Experts of a small language model: vocabulary 8192, a variant of SOAP for the experts.
Below are experts of layer 3 (counted from 0) of a mixture-of-experts language model. Rows are named gate (a neuron's input weights, with its number), up (a neuron's input weights, with its number), down (a neuron's output weights, with its number) and show model dimensions 0-127. Each number is 500 + 25 x the weight over its row's rms, rounded and kept within 0 to 999. Numbers have three digits each.
Before each expert's rows: a language model's description of what the expert responds to. This comes from a sample of Wikipedia text that the model never trained on.

# expert 10
What it handles: Line breaks and hyphens. Paragraph breaks after sentences, line breaks ending table rows or list items, list-bullet hyphens, and hyphens joining compound names.
gate0:501502512507498513472453526542499492501455504541500509525507516513519479485501509497485526502530521495511549482513509505469526562489498507536480483479481489450494471495522487508516494511468497463492484518536529501510458506553509496483493464493472537541517494494492480468463543500512467479568467459466536460467538553468482482486538462522475485503485493491499484497493498551487509480523
up0:488509471507453534515496488506488460515473463540494557529477524537506477465481523507482489486504447508542517487483519531491485470547523479487508531509530509511456525497502465483498465529491533495509519517472504503482502520433473527519471435516495499486519456484526494486475490532529487517510497477537494526441505473472551484511511504507503505527506515513495529481473534485508457515481
down0:489483513496502433535520539484502500498508485501516507533537539501468469511496457466516518479514513522488473492481503489500470509495512508469504494520466532485520513485477507509486523507540430530476530456485504484526488474502492509504486466466515470520481529503545523492513525519507545506484502532532541490517519481495467502474479513486508500463539515488532546501446521424503446510527

# expert 4
What it handles: Closing parentheses, capital fragments. Closing parentheses in tables and abbreviations like (FdI), plus single capital letters or name pieces starting codes and proper names.
gate0:513504543476515541480484531503482503540467493497549542547530500545520483547511493531471471530482523475531541473553478511507550488561487477517476509482477474458516499516506515542501535494535496504482512488539534516481459543521502483506513521525469500540515505481516490481493497504483500468508477480466527504482528544489496467491498483513488477480523517494454484458492466515507495511489
up0:480513513493459524470486479528487481503526491473506503530497445530494508504488508488501494476502470485518532502496517517526495522523511486493494535499507489479481522522506526504511505534510498490532528477488497494485479475421483543499485473493496530469564498498497511502432520515537480491500483497513474499457528437429527457506529519516534508465469491491497522471507570487503531495458
down0:491497505509499461477473493480506455521523461485518508508507516478472517574463476472516509511536535516475496481451472516501475519537513522489525469560513513471510521480453500485472533458553465505478533488469469482474493497469497529516459491497498514501501509490540512498469510514485492496518534500517540495448521501499494532486482551491519535453522530524508528511500514471480498458501

# expert 15
What it handles: Sports and season nouns. Nouns after the, a or his in sports and election writing, such as season, team, Cup, final, end, plus shut-out and turn-out.
gate0:497493528504487532495470490537484538516499482522543536520509510495531444511529495529444476538488480483529493521530493500479542473538467490504473494500494485478527466471510540522517537476489511485495495507545556473516518528545525516494499494507483539504523485504511508486530514506494499487538434413489505483489522528486480491489523516498510472501485498478483481474504497552450490507486
up0:472465480493451476495479510498502470504495490545505505502510490540511505527540506495436479478492485507512503516540532510525522516496489500471509565499510480565532537482511507469493507505506506514542503507490507469475494506470484519505456473519516518494533481524509471498426537472546536504517485465488520529491493502462547538543539493529523510486482490473516523482522533458490518496490
down0:493482477486488396504510519535517435474530466515484514516514503482472469537499477465497491485500513537483500487516460475496500513522515489502498487516488512484484501497473492492511504475535452501495548497458475499508453439511498472504492502474526481474489538505497511511481526526517537507511516519540504495460496496544490525482462537478532529508528535496525552506492509474505452510486

# expert 14
What it handles: Word endings and place words. Final subword pieces of words like -s, -ps, -ow in Below, -ing, plus common words such as New, York, up.
gate0:520461548491513541501453484556495475498507488502530561510512503527536514511533482522466523530516493442560522493487531491491509521502469480465491487481459511490504468476515524539487512498501497458516490517531518528514510527527529506507494488483495540549535488481539468489499532485495501486515495479476551512450529551503500491476491485516509497454515506493469458487486495536488483522508
up0:506437461498462541513456500514496473545509490494483509523504481520487450498529490492488495476504451457522507485521512535499518502477513503426491561467471494515503487476495500500497492501500516525524476505483487508486470527484475507524469473481457531460547467514507480483439499516552492535506511480527507523446489532491534491491501525512517490477443497509509506505481538490502493524508
down0:501485463504499472555512487492523484525518504506528494561525494454435482535516514503484494520453521521515529468478448482483461503533525455491515554510495530495497492512482470493486539459544467502472538474469484515480496498512450480470505494482459490531476542507484495502462491516474484498497516492515499483490477494520506501470456514493493513453526506511505544523446493484484487505502

# expert 0
What it handles: Clause-linking function words. Conjunctions, relative pronouns and prepositions that open clauses or phrases, such as that, which, where, until, by, he.
gate0:508497518515519537472470490549485507498466479537527492497513501520555499483513529542483502499516505461561512500507494501484533490533507504501475498491506483465486469494526535552501535467493528485514524487543538497488468509545549506493498503520511509532520485507532508478510548479521529523538475451485536474441486511490521486478514464508486500486483521493468461487490563486457530508508
up0:458467468503470520495497518504464484521522453516504476480509487497505472480546503523530457455477485464536516464528510527519498512506524503467490539477503502519485524454531474526465497484477509485553510488538508472505506545481487502505506471499499532468531482531500495481470528496567502521508494500542492481440520470466539515503507506538558481525478496522511508477492525474484465496518
down0:488468469474511442511516498475527465505514478489479519466528505457474535518452500455509500499508502503484512495473452483499501515536510474494514504523489485476512494500472476518478545467542463486455546488448485477506503481496489519471498481492443490508456526456506505493504481474461483510482523514546561492487503479502475507513472510476473545493522482473541516511445497489540501514501

# expert 13
What it handles: Colons and infobox labels. Colons after field labels in infoboxes and lists, such as Competitors: or Total:, plus heading equals signs, slashes and list numbers.
gate0:543497532521519530499440477509490501475447515494493543533533484502515509521510497493483528493509537446512515471498494498478542486528493503512456500439509483493509477537519535533504502490513498446489483531519530524488507516532495500493507486504488506488524477490519504493467517470542463509545477517478542537459537533503513448465506537532477473508498525542499458485532491516506496531477
up0:459476511492429558508505498520488485495528519504492500535515492513477489470553526489460476501508475474514529463507506500497491478517530479500488560480497547532473522503480522514528468491495535516497494465487501513484478503490522552542483484524519525466545479474489509438470540527539494493504509504536472503466503491473508507518512477491501501501501459499499529494474548478524439520483
down0:468526476463460453495522492539488485530575455499515496500498523461465488530493494447495461488480495517476518477526494505503461491529520505519534525544511491455493467480447477491450511504514510517483524523527465517498509481478484524503488453502484527473520518476525520514486531517486479515526522473533537502471482488511523501504469565519479526482525518480516513526480524488524482498502

# expert 1
What it handles: Determiners and possessives. Articles and possessive determiners opening a noun phrase, often after of, in or with, such as the, a, The, his, their.
gate0:526477548503496557490459483542485490516490445530527546514516521489526502476494482530505536489527524477557502536485481491500520495544545503488509469485492520479525461523514527546506494510531537475498470493521540512487488545536489515493487500501454519516510525485527493490524477501523490512529479475510553503489549532496474465474502488538472459488486504536460470518477495488522506501502
up0:485475492508469540511483469533545461518523477499500528469518484496483508476506493497482473495507497471558531511507511490513474517514530516483520572499496491512472491461457481483515483523483525474513525507502500503518498545475494520499457483520514473484525469466493470521456477496536479526478524448536494487504486469497519492544584480475476528459475488515517476501479553518522500491510
down0:481507485501471450490524554500471477527516485555500511512526541500479515514437501470476481521533479522520504507529484485502471473523474525507464509594474500487543514502462486512483511444506481474470491503467511484517489482531498539496514490475497448534524500485518499495462503474499536494521536494482530492486506539520480509464494536470510523477516510515516518474492533466508501520483

# expert 8
What it handles: Copular and auxiliary verbs. Forms of be and have, plus as and also, after a subject in definitions, e.g. was a, is a, regarded as.
gate1:492509498536451550511449485460493515504506491507500485461547499531527534496432507492445482484526491513557498514526516515526490499531508498499502529510512507484541519524511518498512457484538516497490512492499468462511496548535490478511456481520493493460544447506505464497499485508476517510541492527493549511533487493501483507521525495498503492477536525490514521549461470466511517534509
up1:535513509459496497529478509489479480491509532490531528508538468486510484478443491490482500478548502505505500496481452510497477512487520481478509521506494519462510530511495479529501485507508514512433527508454447572487478535537521510487527482454484454478481502469496472485523457512464501466498503487487521500506496509517483546501511466456478527458533501534530515475469467505513482538481
down1:506540484522509497488481497496462480490505517493481517500497444568496532482492505461497508451508499501498502467491481543526508490468504440526508510485488505442530469461485485533499495499516517491475505496466462508509529501456486522513481546495497483476514442475521482493473442490488471481476512513573498541508498499483466535465507500502513496493525534493517508432533488513520485498500

# expert 7
What it handles: Table separators, numbers, nouns. Semicolons, dashes and zeros in career-statistics tables, plus assorted noun pieces in running text, such as month, School, status, or.
gate0:524505496495501532496462510520502504489477492537493544532517509508521467479519488489502533509515533477560532515513507493496529524525500475486473499471497488503515497492532534516505523507510498467467483485559561507514472552543528538534487456497491554495531474474517486467510543482534516513514474465467507493504504535462505510521523491544518465497502477520434468477473511506465516518494
up0:484497490480425523484479516519478490512517485537493523531510485499499476494512489479500477480511448476523521478504530517519487516529488448457487532467483486531476521487513508497520454524506546473506525482507527468473494540468476502526483439514520540466534452501511465463500511501539491508481475478514471515449480509484532522518524481564477487488483463486494499478507542510526490502491
down0:502525479477501428505491537475507471558533477490491484526509493466436501513496550455486452490501501533465509496516513485489500510511499498490495512529488513481481493482451487495469504488547462476472561522483477516496501446486472497517482483517492491527497534515528529490490497517490477496548544531503522519480502467522501484507482519466497539491527520499544556521504512464501462498490

# expert 11
What it handles: Name and nationality endings. Word pieces inside personal and place names and nationality adjectives, such as Giova-n-ni, Brazilia-n, Czech-ia, Sant-ia-go, plus German, French.
gate1:509473509523480534518475507508478533509474497550539487480515459526516491482476514502519510473496522505534513562590476482482504499524532534498510548484494479472538507515493507518524509524482522505477495477499480490483512496521485500515458480509474481453536502494495475490537493509474491454488491501449504483519501504444460501507526501450491525478515476503508475502433471452509496506530
up1:533508507492479582463501510494483483499510545481512504510500494494478456481468465493525515472498515511536542504493499535504492459483504485501482510523526496470520515443486483525483493472513444484465553487463442525451460561491530503501531491442504491487493492499501519525520483513508479484513497481488516485494499522473509536496535495466473515461509476516477516475503484534503535519531
down1:519519498491523536484502537502512487496490552489469518472479481545496497500506521428544479482508525556477515486509513520491528485501521493478494476494506537455528542504479496539489488500508464550510523511475482540475493515529503466492488535533513506478517490494477501439507454502470450509503495488543544536517498494517459506470488477523525535523524498495524499438492503508481494508461

# expert 9
What it handles: Mid-word pieces, common nouns. Word-final or mid-word pieces of technical and natural-science nouns (tub-e, mel-t, thr-oa-t), and everyday nouns like car, water, body, surface.
gate1:490519514486457550466480480531496527490492497545531479476524509497511515494505508489458509515534533529513490553578491489524527496559524545519510542502497461485511516509525528486525483489478512506491504516524482495482509518522497505518436489517508479479487455482504481524500492538464519509459482454461462486545507488512473493498510483477503514486520481508525518538457532455530502519499
up1:552493534477476523506484526490465458482533510521502529496511514515506492490486498523500525471489496503516512501520485538495506486492516507489477550512489535461528517468458490519478460482490484504415528499503456528507497498500519470502484493452476475502502529514528502532519489516498494479444490464470490494514487535535478509497526476454503527458525555544537517498473508528540525515454
down1:494499516520494473503521523473525453509508502509482514492506511489451530482530517458476524460481496537491443506495509541482511511482509499530515495522493504465477500512461497534567564515464504501480510495477498530504512500516483505477477508501541469478502465491533524492482466495456475524485486505537493499511502529504460515464500500475511553477504543496591517508521514476522513540473

# expert 5
What it handles: Opening parentheses, name fragments. Opening parentheses before acronyms, dates, ages or (s) in tables and headings, plus fragments inside proper names and foreign words, like Mir, jo.
gate0:511523525496535542470455522527495523499495505505492519545530516537515484511501462518480554541521501480562513488496491495505490492528495500473439502501478519487507505519512494506532555443494493471478478512547529502499462535503529539480486454507465545491520478531517465525493529494526516498528466477511540489472537538503488498480510480515484479473472510490467494501525552510494478506477
up0:468499453487479504514504508506487454529531487529526486492536500513480505452533515487495500463489454488493538473505489530526511504499512474524549568497515504538465529508474545515513459557535540513526509476480516514452489519475485474535522468490509515512527482474489498467463512515521479517528530478523495537467502482482518502530498525519524507495463477494493528439472497489499533520500
down0:493501493461533480495520461532504466516491471483520481476533536479458497550516501481478475510487498550496474503482494488519463536513474485468510466533475475519532503459515481501512487472533447525463520512491486473527434464522505521510499482504467505509505521521490565511458542541473479496485543529511561493484495530488495489480501487496516502499524519498520529492505529472508457485515

# expert 2
What it handles: Commas and coordinators. Commas and coordinating words between list items or after sentence adverbs, such as Moreover, the fox, ape, and, or, dashes.
gate1:526478454511495551493481470518515499466476504532507523511530519505509507471461465508496500457519517531545517526511476483503523517542469496528496550491510456466507506494518538522491479522502469473492500513532468462517483548513545481524447434484495508474529446505490472511501454529499498507514489500466536472504474478501484493500529460482527490448524508511501518522471522478511505512504
up1:508514492472466523523495523514483493502477529483493512504489518509483493502427490492522511433541478518488532500490493521526507509514507490505456514503500499444529492474500541543498486492463501491483527480485426522518505531530500481513459481472504477485486513467532526518544456519488488464476484475498502454498481550503488509509540477475483557475511483519539526503486466531515486545509
down1:498553466499512520501492549536498484512532508516462492509494488577496516527529508496515502467484454485494474513483511534499505534483461452515487496521517503507497497502476500544483499505511485531462531510485486505534536541495467573517475506480501502465536477469554479509468493494495502483494541525552529494493505521490472548456495510478484536486507533492511499465473495531494505503461

# expert 3
What it handles: Prepositions after nouns. Prepositions linking to a following noun phrase, especially of in "state of Virginia" or "Earl of", plus in, for, under, by.
gate0:513510547515513494490468480538523512518475507504496524480481500529551504482528487522472499531479527474551512518519493477501506504544465487491469490478470522480484468478531520548479503488535514437501479515487537511510478496554532481512501511496471529534549518512516487467461549459494494507517459449502540503511519510501531497512533472526485459490539455507458503482497504532508498507488
up0:478486487526455543499508485468492488540506508554475511508499476527516469519517526494470475464536468494513536447529540492531504483488493471487524543473499514514480540505505500503458460521489495463524519467509508471492468500482497518509484442505511499494521482500474512494460517452548499525528478465490484535451508492481556491536572489488506484470500481507490527490509513506494499466503
down0:511506469465486465491509533489495492472545476517528524504517558497452513512477483497521496498506495511482495501486467456482512520537513475525480506537510519472515489480455453499484509501522441500474530491476520474555458464502456509478516487507492499492432551486498520525475501519502511530515512548531538459448478534502516499478478510486475520500539514497495521534491521471513470489505

# expert 6
What it handles: Periods and abbreviations. Sentence-final periods and abbreviation dots such as b. 1882, U.S., p.m., plus slashes and equals signs.
gate1:498498503531439516472522490505499536494498466515522488498509520499465515487508494465498481501515526513500501554563473465566509501519520512489525511506482485507526541515518500514514479480469469511450491495549499491486489524491490462530448461508493505474525468509514468491534472526474501515555467533470503468547475487503476497503521469482506487471500488524491546529480510513519500568526
up1:528514471484475536509489534483475506492515493502502488508498536525506486497484493501514503499530459504480463531514477505527475438517518491507477492517522496453521505508478488534497468500500498511467492507462436514464489465521519470484521483426488506456498495504536498507570467526455480466483491495495510492519458486499494540518539487457449545476504510549509523518484483540499513517485
down1:522495460505500500494485558504487470547527508527480525481480480546500498505526517512542525457501474517498473516506522474511529507495525480529458526504527474503498474472439514503492511495484516564489517486446470543507496486514502515485512501502502496483531538480506513479492481514472499479491491532544506543521481524492474556443497509485469469500486518468484481436514509444521510515481

# expert 12
What it handles: Table cell separators. Pipe characters dividing cells in Wikipedia tables of results, rankings and lists, plus semicolons separating list entries.
gate0:507519515507511528497471527515518515543505520527521528486509506519546526490543464505454502511512502483546533514517500489478513451555486467505493478497547508483489451502525468570492536500497517469506487512520513500488486546545526495493509477512510544536500455510497501467476535482518498480553469461487513491478535547515501499495529518512504482475484500531482474488473471487446520494479
up0:509505496460523556481490519500500472499488480538509534536550456464514499519518545477490460478462470474483508453513509520530501490512476486456504564493496472509482520470523498514511481476537507517518547487458514482450485511501500521529488448501486512492528455509506478490481515485488497509497476480526505537477482504461541491526537539493499521504490516516476520474512557465532501510530
down0:507518472492491458521522490505535515520512467503510461484521505483445491544482525477499463483456483522514491492460508474506455498518526510494485508541484513504527492493471464526536538451469488539482530513461506481501467502475486501542476505509444518496504504489512490523460543502502474542467540541494527529466478527507501494488513499475502527463548541513540497527484546479488479503490